Below are experts of layer 9 (counted from 0) of a mixture-of-experts language model. Rows are named router (the router's row for the expert), gate (a neuron's input weights, with its number), up (a neuron's input weights, with its number) and show model dimensions 0-255. Each number is 128 + 32 x the weight over its row's rms, rounded and kept within 0 to 255. Numbers have three digits each.
After each expert's rows: "gets" lists some tokens that make up at least twice as much of what it gets as of all text; "mostly gets" lists some tokens that are sent to it at least half of the time. This comes from a sample of Wikipedia text that the model never trained on. Tokens count by the router's weight.

# expert 22
router:103136146155151077174134169192149067158107161161119108074155122184180078138149125073141080104176126154102134100071115142150110071132061105172157174163144085083145160126089146145150159126182149071087111136070127101125135096087134112144176098163158158106107150168130167097172170107116101173135146105101159107122123172140159095110134113114096118174148116132130123138070119102138115119081093129111157087196078127161075107152157159176122163149159159135109087134107091138114113135147121154115122091133163100168123069156182176164133135125087126160178143129094164128115102136201116158167115098048149098103131170085156107124141077100122175162092076103123140088132158107112130107192139176178119075128145057146131098094152095187175148177118102185119168180131092182152168139128119
gate1:098136142139128113110128142096124099133105114194082123114107080124187112119173091121146082093133159129128071102084116120143151098126145144127133164138145085082132201121097181135108126114147161105163094163107159072115105083116087074161150052112188172106092181165101111083135150138115093143115120075081143089109152158130147109072149123088084159127150078081145119089121196112108115113097131123091144119118135167171103166131163161164076164117114153113120116177162089189177070106109141125108076110092180109126164114186120155187130157200148153115159075102078147166121089150115067130127081102132198079128177108096182113132129128118114150123092117076167137089162152079083157092138116134157083090194141084129189125104140138187182116084099167148117146121144106125157135056103142
up1:141079134123124123088114095116095098167139157129130094127172168097116198100160138134127129189136149118127125141171074172116152170113153110129147119148125191169107154125108106152097134108093071152190122165095125176092138169120163136143140127140157138178144091076172149166152138090102169149098131178150104175176152093132081100144086142116143111106152135093121197176184077176144102183131120163157110189120171139161104090072105136075181104150111130117183131123079133130129194110118124154187092176159136156147133129114144132142053070103184131115177183135102109090135158142100104077119173151138092198193129084126150142072098143125186181075101136147160186172086087075164079100103082158119119121094153168075127135135173117141076137127186130152157159142115130111158097149153132
gets: ", ", "that ", "), ", "which ", "time ", "where "
mostly gets: "where ", "\", ", "because ", "While ", "what ", "century "

# expert 13
router:118159171128190143144080136112125093122127172160073090079113061123145086124146110085161110113173097147118110109106170120144145104164111183164116129178131088105174155096124159160136142110114171123109122157083158118083100089111113097172151100111133145085106135163107180095152182144101082134126179085095184109096154151140154128095148091106133099129112100108168086082113148091179089091093056101128146127185061136147114119151173168154110152152114146177091108159097090169160101132140127163090063110078173119174158118141183139160139159153153128155166110110107171133111100144178112163144118098049159104101130163099160082192169074102111167183088098108152102087134149113074146142138097126139122112156174076189158107092178127165148195103072164118077144140069081158152132084122136
gate0:123163114163147185203091127113144146176093182132096130087099135164095051116085117122137151100080103109155113146138125151170037164109152090126155124183167173118143181149100147093151055155130150140134103151138150125112118101180138103094142123185146186105129132136134108100119174151145145141189107092077135096088123155163115168125102113130084090172158123098116102097106142113091100116149117093122148118168064183118198189134167132140088107115143125195083126084113111136186129144147135159166130145096097113143125146194161053124124160093102093107128079154140124185113125158200075149116085161083123086079144165128130082153068105140153166135166121103137115151100126166144138182098126149114062113111162114115079086168182186165128141181092152143149179107144080100141148161093137
up0:120135090176146193165073095146108145118124163114063125087118129162072066148076140109145166138106073084167171150120140120158097139098160103126115111187155182152141163160113151103174091173151162134132110134134173126060088110165174126064087137161108168105149165119144127145140137152114154154192100113077156150102097165185100141156099090151126111157129152106144109121143126105125091112141086100157135151151095191087143123097177102121111108099121123171057139091098138103191116103121157157177138160117080145119130153177140045131095174104096090114126099183164141191133155134191130156133116170072143101051142162087149090142099099182157178129135133128136153113082154154155101189097127127110071102087137132097093111151188178133068157160068112129138178099083126081099123136158117
gets: "| ", "(", "was ", "=", "is ", "|"
mostly gets: "Express", "Airport ", "FC", "River ", "major", "Records"

# expert 29
router:084193141131186146165102179125197091164113130168120087100155077121180071104178139131136108114155070149056096122113151139111119098143073170169149155133122088093148164105088130142148166135131162066091147134080153098105123109122095076158158104130186149121180176151113192094170163147077109141116142114125173126096159159083129105091137091114097097170121080102152107123097151126149098104071099113112166120165092127130103151184149166124093150170140166125107080139092089199133116153138117122088090110112145097107152070140167157144153138175148161173159109123120161144123080137156088152140120063108166107117164133127152113169167093071117145164067123098103136105126127070106142127183100170142088102194139102170130122093198103149183130099077145136110151159130103167177172060093085
gate0:103167098052137100112091160093061055170098108125114151128138142111145111157131165150151078136119151132156124119104158106148084069104146131166100118153104097095130089115106113135124121154150236148140151101096142155093143079113156114125130147129122097108158163129176112065112098066167151135182104147150150157112112144157127148132108169116133146050120093084172071154121169110141146151067070098143111167172135149152125154156117116127146114147145129161127126144044089099105110173083124082167167100159153046101130160112167164101126070096129183094160144134135155149147170142135061177122094137160055118107114152089140154196188101086090157179183103113173131056156066150100180071158143125145109133074132101162136175131141175136143091127100134123084106128124133160090142148151102
up0:161083089107152139172172166096129085124137114085126164145148106106088125121134121092146094159169050118135147168108129148140170109146134118124135130103128117145128090105152120103105111127145161154173123105106141144107110083153110107092159124142141117129140108111140195148114088146122134075076189129208116149185091108129100139135122123073158117099097136165148150127152120142101129173150132100149048086113153118097163119113148130070127164033121132153150115115140147113128139144110192157149111110041135110112088150082125098100145107118059140104084220126173063147120118137077116122110129158138087101156102209068142134092101166136125161109141191196083130084156087110128148169090120087086207117095153138149153148142147204084159156129171101152135120158119170232101119105081064
gets: "5 ", "6 ", ". ", "4 ", "8 ", "7 "
mostly gets: "mus ", "MHz ", "chi ", "ver ", "tet ", "Tony "

# expert 26
router:101107131141151146158100163101144082114125115139095091113157097100136106100152108073141103067149081121130074113116145134198097139158121161140132125150149083118184153100130158176142151094152195130089101136066146093072115101089106112148167071089195156102138151136135139100149164152125105162110150090067182138105165182146161097115145096151128091113115126092183103073082174152148112113126098106092150094185109152128087195155169174127094149141114083208117134159158077137163093190152136153093129082087151109154133129138167139171132142127167134164184091095120168123114134152163111176175073124122168133103154176087161102148136083107158163106100102074162092081134174108099138151106068110151123089149158114132141107066178113129139145071061146145080161126128061170175151119063124
gate0:136107115113168179177132105163117091093154141115111115114163151135163176098151077089142141098179105115142141078135186138092098177105150164118142087178141119148096106131114157152109070116117174128179105185165170118121095176184096145150065119105146110126166106149143104091112130137130091107141154069112187147100079125099091109135156106118152151129155106153127106171078170150159160175151174109163159122098090132098135170127115095137191109140135092154118159172122138091116173149152071146151125112083160152155140160205174086128134186179134109120151107132090148128194095160079134077196126127159190161161113133139152184122150144195124131145064119153130109103134198109068115154088187111126127171146196154144047114064107170155139156137107129097098101132076164113062093145091122
up0:150097148094142136150110124157125111122097109133141141096152122073212126055113118118139188123161136111173111024129169141118097108113117099120108111162122129101103110123147087115126142126185149115096125146119091106127095170126103128107062166058076148102129229164164143127124186130112108123135148104136182193125071107130137082147141138083152080111167135113091094130113243168121182115112137056166112103093030172128120118111155117139159123148125110135081149101130170121150131175108084133078087083127174173140131173196192123150125179133102129149129105131146167147173142147119139117131069124134161151115147181059172105143144145198089159152096112151122119139162193083167109127141185130147149159099137153137100140122093164165136132107151117139118110161120164081083126091146095
gets: "| ", "\n", "- ", "/ ", "==", "|"
mostly gets: "sq ", "Born", "Preceded ", "Website", "• ", "Coordinates"

# expert 34
router:116160149149155095115100160088116129157067128143120138085126145124165143095162094125146112122188088167115068127112141144155124091177084086127080167154120109066153131085113116110181172099176174132166085146107179113091127130143138088157152052098148150090172151129109127135120101090113110180099148094113150093108143140145156103113185145074090131150209126076149108110101148138063169074176159089085208066162134139141140126134153181111130140143153157128121111183119131153162086174161042145101109070115184117180162119146127153169145184144150164140176103071113121133098147133140123140192106118090138106118129147117168120157143084110156109126120121099160099114132192093089164066139084161202104147160161110123168117116110122172218147116116129156088165129102056131153146125148152
gate0:097134179141111126119156130186194140139156169122140096108140079154142111051187156091123120133102173124097157039068190164152161131164130163186153116133156109123215126157126156126085103093136151125114147206144103085126086106124132187113103165183141140151094138171145107100094121157159178071132106130120095015056122121139159174105109102117106132127121101141104154086123121133157016133102133116128126165132126110103178084147177163138135146144132149169055117163132094166097101125072151155092141138153096123060152096102162148169127119159087125136133146149125115064104079094132074151118096110095113142115107173102157140126188119118128108086127112129129113156116147175072118124148142179074118127184173146185131155066125080162108131107090120123115147099128135152128127087112132
up0:181108049129163105143082091080104090132110139139101132139092138105107124184134119145123111154149094120140104186164088085073076121092134164098115118122098148119099171097112131143132154131125144102120074086099128105128149123101108071125135133106147146080161119115091154127160167079143089168131152111124183197218154135136158104129124092139176113146135110119153074133129132127099187100179104142124167112133090161165057157098074068150075107130140123122180129076102151129165160128193097099165090088093153106163107104174094097105181145111193131163161115126109177223179200161139135151142167141109146081142151102140110113174108071143090110156075102123112134095137077075179157148108096081178108108091092079065118101173141138120115129119093155168131173160126063125159145157146127
gets: "-", "–", "al", "er", ",", "ol"
mostly gets: "yl", "also", "Succeeded ", "well ", "ol", "rob"

# expert 14
router:093158132151209146154101160122186101144145160158083102106130082138139109125152076082132130124160093136092109078091159136197073098115107162138087174149131075082158156095085113139142158096133137093108127149104153094128129109124095100204156105109172169107183172155129167106140145144074081133134171100116129153084188142060135100103143101086090031162131081069160128120119173125185116140088099127094147088136085147159093176163145147170104130171172182117102066154147110182149102150126117115111086109083151113155163110173138146139160148185150139172147110133108178137121073157133119136162136085112135080112150123088160116163167077052126114188091091093145122072127101087102143113152119154135110136145143113181171078077124099161161152096116125133119121138116110198160133060124136
gate0:128131130160147146104091158121172114065137167155106101066125074090163176122176132121140175120158134193156126100123133101146116092090131153098138136168139154152101154212112197162056147195191180144166109107071120115152138114091112102118128117168121051070152165151080193094155156125108135146169087072087079148116124078136132133120126095141157054169108115055126123152159135099142112124166104098152151108140169126120134141119143111123146161102145170119130120119157137102109117131135104083118143122095114110134178106164082078228125155149138132121157110134161175143089119131123161143107125101132151109100123126200191078176137072108133127131104091171094153128108133138111106131098051049173125182119169158122136135113148098151126185162058065172171134152139097120165152115097164
up0:148095113177118140114123148061166134029140138152124102100137069099137190118182177133119157112100133167113132156182120148120120130131133163096159127170181158111114183174120150155120125177204124155179106160094147084180114117117137124106055114134181077105118181117084177128153127131099127125168099110096059148137102108118137142152127090115167101140082084063152103142149110133155111118203133093140108065135161113125122142122110158133121135124147154127104090121164161084096164104142106063152143123116103141114170137157066062184124141144140164131158145150152165111088107086097190131078138123082099115144110136197173076140101069058130101125131049223127152129102111145133127136094065055132133189124145192107128115131107152114119159160115109148193095127154105113103135128111133
gets: "the ", "| ", ".", "of ", ")", "The "
mostly gets: "\".", "\\", "their ", "{", ").", "–; "

# expert 27
router:076184125144193131147100201109164116164108163153108108095111043137172094128176116121125091106156091131053094090118142101163088107137095161211146145168125079094148141115090165159131178112116142078070132136104148118112089118102134091157150096115143146137144165139085157086149158119088102135133129113145152116070175152070139117107157090090113093162120096140176127121112160111164089119090101110108150099145109143138069115169142167158065118177152152152106107161102100191135113129131177135106060110125148120141162099113155192174124106179141174153162096104117174133087090139154089154139117066090158105108142158133148126165152093052142139172055132110071128102116113079111163110155105182136098095164145087154154114078166104153167133122082156149066130163123098195173161094087120
gate0:131138144134193180150127178079153112180117130160101143113161112155122117117154171127149120108123098105096085126094144192135141134149084148115159091154122089141118162106093119135203122079134150052154101173118132106104105163112144094195209136095119084119118174085159099132175180136137110167069148113133148134138162086116155130122098092136057151173139104104140093084098145149188142133121118085107148082145126195186129202107116151076142181122138113092063079125128164083184100220147102114115064127147134150142133117140164087117127120135161131129115170103078148163138097147120077127145155145097185124160157165084101140173145108177142080104129135188091137097102095038148143091147084133106077098213098136130145123099145122088154169123159110105131159166133092132095127119183143
up0:117121086120077191182149161108151159176071134133129150170133139201155125086150138122160111101128123123105149129136209159092149129167123144140169058153152151098140129124084167164177115069144096099158092130140085131133128102147152120151200169098153096122147133077191068149126185142127155172086155124111111177161164098081208116122179088100071147147155129132135138129105116139119205121107176110085066131141137160178172200130126126124144156134121117107095076135116170110163139192110145110148185151160145134141156086120140154140101109106191135087144141111033113150154082141068130137146139127112116117130142128090081146152140114156080097070199137137112166127139112086131159071104083106104089124207142131156125112103134142109124133136207119123178175144146153138115102163192112
gets: "| ", "; ", "3", "|", "3 ", "1"
mostly gets: "Brown", "FRA ", "Bern", "Kevin ", "Benjamin ", "ault "

# expert 31
router:080173140173182125187139143075168117120148152151078095088143114122158137155156151102151097099153071124082095087094144108131119106155118167127099141164138091098168180088096140156158166115118128079119117145092164099085100123107070096171153087096119140126157160150106153114158147162127107164122174101128180117117205155096151122102131132083062131131117106108160096122078119101173100093090078078116171117125083159155118150151180161128072139136134149142090092170104059161129092161185182153126090103130135091160176095128147151153157144166158154155143129113071145117152108122153109179161131121059175075094139145135147083171165100107134083145060108121120084041145123090111153147143102122125100086135187058167144100080139090147147158110099169159081146165070094176150151069091138
gate0:103140124179181058187133168130162127157097127102139109067167128154104154191122141180219163094108156106159131136129157075081156106189145060159104133146115080088106115079137101169172162129124072086103096062108207133116152114155149097179172119108148100063137136167130126125102138137141150172138126108169126127144160170093167139138112100123048103086197114116126111127086131142119119129134116077066095087125116091178159123199187150089143135189130158176090102164117092161171157119096154159146179128184143118165119127148133169167135155096095143198128130083108132148119133119106116128132128139127139107119137143094098163094108104117072135178152104121168164110188102147088166122120085120128137151109115114098118079081196075122158088153155149131137115146124127182097157088167084
up0:156110132143159114200121143123170129079142133121163091105186113169088185203095120191140165157109138050149148161150139079068163131162141111125074116098113078103078104081121076147186129116095138104107081110114129098148175153183123114174078150099138058061176081103146114088111145156213110106073131123145088115143158166112188121152086131104087131098163115088111120162148113130106131185153124067080105111116109093141153117171139104091172132131085184126127124194141101113144162088128135129193135174167121127112116120153063090094137128095084119162109187129095090126139168090079143117136116193155146112132080106091092164086094157163082087117143187164169117105147099149094119132132128101093169169064146133116105134122149114122104104119173129121134112142121157167089117098168101
gets: "| ", "the ", "The ", "\" ", "\"", "202"
mostly gets: "Sar", "Mel", "Me ", "Di", "Tar", "My "

# expert 18
router:098167137165148127166126161134118082129099163181129117058118143152133101040146139100129093106133037159124112083107165111134094131194114133149060157146105117075125170098121140162133173138125140126125122119083183108085103129102093112132133095119159123104129161133128136141163208126098095165144158123125201109064119156079156130067147044101063089146163056091157121158078164154196118094091107092122166123126102152165099135191138131169066140146128115214112099163173142166172089159138106114095124083085137108172134117122179164163168136152145141155159128114133142151114137150142119167174068119077134073119145168118163119154168116114146140144148081101180123105135182104099148107113102155144132100140142123127172090107171118175149168075064093157115158159103083120156152132135159
gate0:103154127105129136178100162127116040100137101172147177097194097150167130124149111165118097148176166181143091121078134132174103145142148132134106111132120055144117139126130084133055142105108125088108091126137089165221108170154160113161104118140130138128145192118148090151108112105096146114110164146172196075096144121112109076149175123135168103179156086121178138145134098140199105125089079102075161128184090149131140131094099139180161170184153152142143098133137105137132090086199139108115091155143142086205143106101095139077124143125174155154142086127118134104113096167175131119168106122095084182138171182140157082169168104103160116088085171109112119094131118148146123143205174102171177131102142165157116153111105136161138101118100155138120113096155078127108224165189142
up0:127125101079090167158150144159085096069141119138174155127163151128175154116132085176099129179151140128204130087071090130161107127151190109084115126165119089116113117142147101083085135097139124105120066145149081179209093167122134151135092113131116131134164161080134094150076129095130137081132158141162130121052155092119096110182166064105150110170142126130190151181147115164224157148098101120108137134174102125146100156102081117122147152180098140149123115150157100122118095115200144118144132135144103142180108192100098154078072170105154102153137082143101109142133119190147116102125100127108126169176132186163144055160185153152135125081112170132120076101095104196127138146143150122147164129097113218108173137135108155116122097129106099114119159089148110081132206182172137
gets: "- ", "\n", "==", "\n\n", "\n  ", ") "
mostly gets: "\n  ", "Born", "Died", "Coordinates", "\n", "- "

# expert 32
router:068182119150164118157095178101153100149123180177102114093111074136144100115159145083148088099164099152074114100137132099157059110119128092162121153180113096116157195101089157117133161088147140087133093161124172089140144059085142073154162118130120146103102165180107147114181131162091126152090133104132139116066150175104146097115159118122127096154161120094118095131078158092169084094103126114142168107136125131120086137134168186129082124194135146129112082130073122171176130136143081128120098086100168090128174096145169175142143128157132185170124095092098125164097102167164075134123128084091174048106175118125167088160146080125161190178080111104122135126096126100097223124160121113130108075155129125166140112104132117130175132188085146109074142143118093175166196085093143
gate1:109160220129146147144104164234160149169138120088153101104150158113157116158122176139177094163129183183143126112160164096169127136075176123145109088154075164150138103161081135148120111130112087110110090134125182148151097125122113057109128113100092096129132088151121116128156117093169122115118110079079079131130139178043120115135082144123112102098168161027166078118078101108157122106123122095120165120167122137131117169109114120165107113094147045125114096160088079147132124090174111142193102124132136142158087159097124121098088136127069138115146188102116134184196129142056159078098115139114122136114109114148098192105160143139183157179110082076087143107087174141106107146146124121172160118116133182105115096093095160112150130137078119112167154111106110161040146153099147
up1:156196186136138126159092208179153137183146145049141100129137150113121138116124144154164110151088158138102142147115150106199128137115116138205104116107041142188176133128110095123126070142134094134081122136132154144112061144181156059111133144118123166093108089137175128119158098077130127125149104124065094069140097179071108076158072166155117161103183170062183101086072113077163136157069110081128145133093128109150131145092067126155082089126124096120133096133143095179155118138167110120166107138121156161120121128083116119095114117138080159086133141126119097130146081147047126115118087182129117124117104079136149229125118189113163134111112077041118130107113144117113099148147117123165161108092132173131108105132107137083146118127109101098155177079109133133100107154116165
gets: "was ", "is ", "been ", "made ", "used ", "be "
mostly gets: "been ", "became ", "made ", "him ", "found ", "used "

# expert 11
router:117186150130151118144130138158182091155152130178101097105095057138164069093140144076143109091182133156130090118114152149166094076110075105180155120135154136074140142131132185103130151127153123099123110166084148133092079074154170093160145070133122112094152173198112163097176121112096092145102167140062153094123155152093106099074145105133086079157123106123139102111081182106155083076131056121120196092107122131177100112134161162119115144113150152165112115167142086184169095150175087161095085112127147107152147114140156139157174157142135139162161129134106163124099080131203093136144119123099137088096207163107158063153156080130138161164085065095175137119099163104089155079180138123170101095155181118163126085099125105154143183168117109112128114152131072167127130085102172
gate0:099149084149134123121122067184082117089098145173166147148104134120149138142150129130193139164156113175135130079125132093124189116132144079129085110085093140116141119165174128140152112099111110143086120061138140171150141142137136117137156121132116139057145136176077120153123095127070135128063184145086154102154156092156082100089130107199103097128144101067073175126066180162129127126110144150159165121122129156110128133099176136092094110060135120094135168131106087109145163123134164133184093141141136128143152161087178134149077156135105139171157148141139126146127179105149126149092204103132116169145187197084184114142205116175172166145187174096157119179149118154056132110146152122106135087126188104139184062115069077128127211111095124107112136144129106106109171101195082
up0:098120131133145118143106153095152090158122116135149115146136133074205118132121150124132140121139144081107074169123118133089106122116123142169143100126070124153070088069131188145129124167139154192108153146128137156090056157086130126149143131125144104139174173117118124120113120102144064123182108133096166086113157140110154082135093124095115143143132114074131070133109162121108079127103098135123128132151113156247208111090099169111100155121116124173138109167167149115166118152130144089149132143179112101086194105143138180085069161125141105127117147091142141128097107076164153221140093171122126161109117174103126178138167136088137097091119021138147158157146177094073094066159140140161193156118069146183204129111163181111103142117126068111136070158116143101110142145068164
gets: "\n", "\n\n", ". ", "(", ") ", ": "
mostly gets: "born ", "′", "\n    ", "\n      ", "\n ", "\n        "

# expert 7
router:108157166160149089172135151108164102114096170166133070122131116196163096096157127103172115112173110174104113118104170120167138101137131163172109127170183140132144139126085144163131180079170159108146091153128144097129111169109092116146143111137179175101168139154114165128165137164084100182113151121080172111104154182116171108089149116080139091142159114136189122114102122106105097097079109097093172118111082166151086117168172151182140159149187188174088115146121120159161122123177132157109116104143144115153166079164157140140135168163137153176179085116099187135101084120188096145162071097091131127089130169085153120161142117110152053141111081142134108113157166128079125102177127148142134119177198096178169084076070062155154175083063117174119168121095099157113182124091124
gate0:137121157149140129145130110112119182106110098092130066174148148132000111134122135106146076136157114084204124119113113093119096126145059158162145118123122120100152099098109162163188167177097146155083127161148136117157171154158203137126055145117112140120132129174140145090182072100161054182121168168108094143148116180153164184112167147101151060100118091109101125136104178064124117100140104111166085149135111104130177095155136140135157167069105149142085114075126167084167144075144107179152118134092073187083128099112120067104156117132150120132153117135165153155141135146116127078169118181079189085110091138114190110127113123127095102099137132097191091107102099089107102124130127148147130136127167121147132110195149112203109184130097122120072134126084167143151096103162129
up0:106128062115118121158195142094154152157147143112110121106134129105120169154125137069115144135104151079113155122145155031139158138086176054080132203158098119096112157084115161132088131111116068112131050153139148089118102106164136177104083134145148092185102098109184111096147100095150135098161125139166091104131096164123103066093131067160123134133113092163054106180086105161094199093135158161134125118129157130149160127122126107096146077138121159131102096183144143109159107111145139119154148119123157100113133142109177125136155159047134106138102132082065132083121162130097166164158022094088141110128130073144078109146124139162125140195180114145137138140145110138150168143052146100075105120120098142106143142122125061141119076128130065098118108136060117175117076191165117
gets: "the ", "-", "a ", "in ", "(", "first "
mostly gets: "New ", "until ", "During ", "Second ", "second ", "first "

# expert 17
router:100109130144162088139162199148156098143127157156123108067111072140148118107167098102125118109150137124091138136113125085136091115124124167123139169172139129143153172091129129181089124096181164076111116140069167095092087107105137109165141068112148154111092154168138153097161181156101052147101147104092149128086130163108129102087133049181104072154160117072148179083110118203145102110087112102096183100144108162136082142131121145127121152138138137159135059159139109141135055175192121174063068086163125087145129118121169185150131141163128155153147070100113135078145087148144098130150121107083144148107151149110142122169167123077082129143115068116145068115145103090131149091134110165101098071129129117144145091094169083143191213101077125134096136146085066154147149108063112
gate0:121145127122138060129124097141086095164049149125092149075110156173150118127113143078161136182117139193079130135134182128105161137149143164180119106144129166114105105118119124108193120112140124122110127142143127096104111122120087070093184108139142149111128098098098087158149127077110116096099098145126136107163133112145168132153137117097049137194141164142142144153066113141123178111077174125125177122173142149135103184062133135142150139143128118116057081189078165163142130123146085081099144149083140084160153141111171140096121144155137148144117160121053129123135104176108097097147112135144073055116109079087130133137051156081046150106193146118185080116097123122065102105156130140127078113108133151157102078173116127105231136167146039121144135147082085154107096139178130
up0:154158138165131044120170107161083119167117102117108144098144134110090120148125172127080153175149117180077167132133116151091088153159129121136102132122101206159090182130158156081131100130136080115088157153106136087107143118166108101075160126162168124138100073127126096177145095091131099115140121167198117131144125071148169146179135104115085154184145152116111171164080105127124178087128110140118152090144156182112086167089124139119081088106159115105084083164117153126181113116139096062091121183079126108117145112129100139105106159139136170178106152130053112133166132179107097096149151179130083088118129077115117124126097152088065161116185169145231088138066122092127119092165141122145067108136093156155126107205160117109206090157125078099154113096098107121130094186121139
gets: "\n", "- ", "S", "U", "\n\n", "W"
mostly gets: "AR", "States", "Cup", "IA", "US", "RA"

# expert 38
router:111141139127161141154125162147185091165093140162105121091109104106189089113161135117132101133149091152058065100108135075166125068104107113160134148125160100073153157093098141122126164109104124103111120136099159105103064091091131082182160092111149164110117160179111169114150112170097086148143160097109138148104173132099126111068143105124082093154126101127138112096108156076132077097099054093112167126155102132103103123161158173140078112140154184176098080170148096149135096153171153142104091094086144093183136092139169184147134113208140160167171092091077144123093096147155090156125111082102182076098145125141135077189122111079131130181093118128136122092110079062122140067146118156162112099161144115162110104074185116132161130126110162120100131146106091181193196088077071
gate0:132110098103142117141170153115170139174129138097164101083139145134119125111135115070190084146148124100067079096086174111132180074127114107143154152114155143101189165122085089119163169153157134103103110122136111057148123095159084186173166137157162154127119099130129126119088087136129123174110141111096096086151157147145180131097169116129061136125168179110114148115160128087116128147107125153131145125112137130167111078183131157159097120211154161171048116151138108146217134161173106131138115104075108121138056095114130153100099086188146070109142061147046090080120102139178061150180137113109105107119186114061097134087109137059118108122154113078145096086120134132145154091148162124189079096188109117116153138085082129104151099108166121123146081151073120169145168137118118
up0:108109082134139136110173165102192155155118145082184051095205159113133122165105118127195120150146149095094101125088140096121156079148145111168155131114151099100143187109065081111111136142139090123136121118113117068122140097135079148174163140174177155152157119080165111136076062130180129149147104129093102090170164144136146153102157166120070105093181176141169178141158121078074109158094165149130134134124121130150142091146152152160117164182176153126086127174133139135229143170183123124129152094116128145141096083119131173085126097180106070116128075121067073084113100132133055120148146151115104132172128140078050155088095146110103104141165127097149076083100113153147134078118152140157120118196114145123104139094112133072127084124151118094188087097089118146133191127129114
gets: "| ", ".", " ", "|", "(", "N "
mostly gets: "must ", "\n      ", "\n    ", "978", "respectively", "may "

# expert 33
router:069153137131142107178056136133131084147060183167107096061128096159177098090153132105181093093144143164105089089088194095112187099121123159118108133160150086105155172141144153115101175115134156081124083147120143131138128136106115108102159092081098158097115161185098130109155181112068114161131147094102156114132137095159147160095150122153105092126121114129167113111093169097188152106147096110086116126127102144140113165164174165165103155158191137146128132125106083167199083176153161143086073097137145120142152100141197167180144118175139134149111140104096170169089092149153093195137121103069150146132155162124153077151169093099115114171108147091139123077158135067093144116138103163155117071177150097155144097097152115177159156152101103139097203196133084149182174090093113
gate0:125103107136173060093109110109116106187153109120044109136079125164165112160219086081106051094119148138151128151099114146130134175119083052154100219127075134127174139153151130062126146124114095152119107103098150058114105138104108108109204135103171119136137181108041187131200169103105173116103114120123120114083140134169125112166084090142120145139121122081101098061134139134160095103096132104086142102101057125158145080140119130136106073180119101128103100089068093134126127148130094120087132105106113119163154111101125148197131127126103145122120150073097122205075143133121094123106136116139154109095125100093152143123177140141141199181151127154081153192144103144156133093142120183084146138139119166100150134154090157117119086107082179134145125128120125095202168129141112
up0:098134120135165058085109124134102148212173105125126134209075139162159135155176133137120077136106166123155144122104112194100154189077106090112093190089063130144182121157152135096148133147082105098088148098142125093131149111116133135076171141105152126162130187123099134108160149118099176135136107140170082119063107117166115126138091100128091160120089151082083092104160107180171118095125121137119116124081101103153187089150093123144098080184145090123102095109048128144113183117116101097111127100150112123169086152102186181161115112118136131107090194137093113198113182110123117114087144154142149155114133086085163101091170119174151148148195157132083153198092115121167168120123132174082107117127094141070129170122119134080115083110110179132149109114161166060178131169174122
gets: "he ", "who ", "He ", "she ", "they ", "his "
mostly gets: "who ", "she ", "He ", "they ", "he ", "She "

# expert 30
router:078209160157176142154112154129164103172120169157098076123131085136150085138169128122122101132159128135077091095125141136148104115126103151172108142177152078088164161097103146156147179109141141092085145147130153093108120117091101075195119111120152139107133148152088185101155148181063114142116129129087141134084181166083133112110166097107087103154127107107143110117101158105169089099068094110076148104188098157162099143136160160140118126188154170163115077143154090178117129160146158138061076111106150100139185082151157162146130110171133158159155081116094166136106073152131091171120135025090139057129173136104164136186149100078123167168091135118124140096124121085113177112144126183153082117164132092154163109078148107161163128083099168125076128162157107170179179082091138
gate0:096156146096114153150163134125167142137111151157125172144118162152113123151133154094191110121103139135139144104130131155111124091111138113207137099173166175121107144110139168217163096091116114115111166143116106151085139113140139134120163121122148155117125132207104198088170129110129141161065119082071146136133078127116200130118153128116098154153190136107144118123135148183197131089115099118148098161099117178140120124113123139176121128163076097104064082214150153116104133110119154181159087156148128120142154131103176097157126146092114199178117113097134090118084134148134157213121119163101087169108155108130100171171175108093104196125132113052157134137130176114162147111141100093149148106214172110141075102127062040152119109111106123108204200165150139164142179110097154
up0:125190134147087158131191133138141140102119151116150157159134161094101107154133181126154128177105158116187153123149108145124083109111171124201122104157164168130135159092123195206147123102177155104104154095141088140086178164121142125176099168154164092106109120228144156085127107078133164116139087138119163144141114095109167113175124103132109135158190151108124107160149137131147159082060134095124116172087160153129123121126097117182129095173121147088066096161081158094142136089121164135164126174127132092127131158106168130126140186053130172157111131145125085132092183112135152203116143158110080157121101104132116160168178145081119169099180123082157143156091152095160158150156137082150132143177215156164108119148111093138149069144110129101183216159165139174152194135119169
gets: "| ", "with ", "and ", "a ", "K", "to "
mostly gets: "Er", "Ł", "Fab", "ür", "GER ", "Kevin "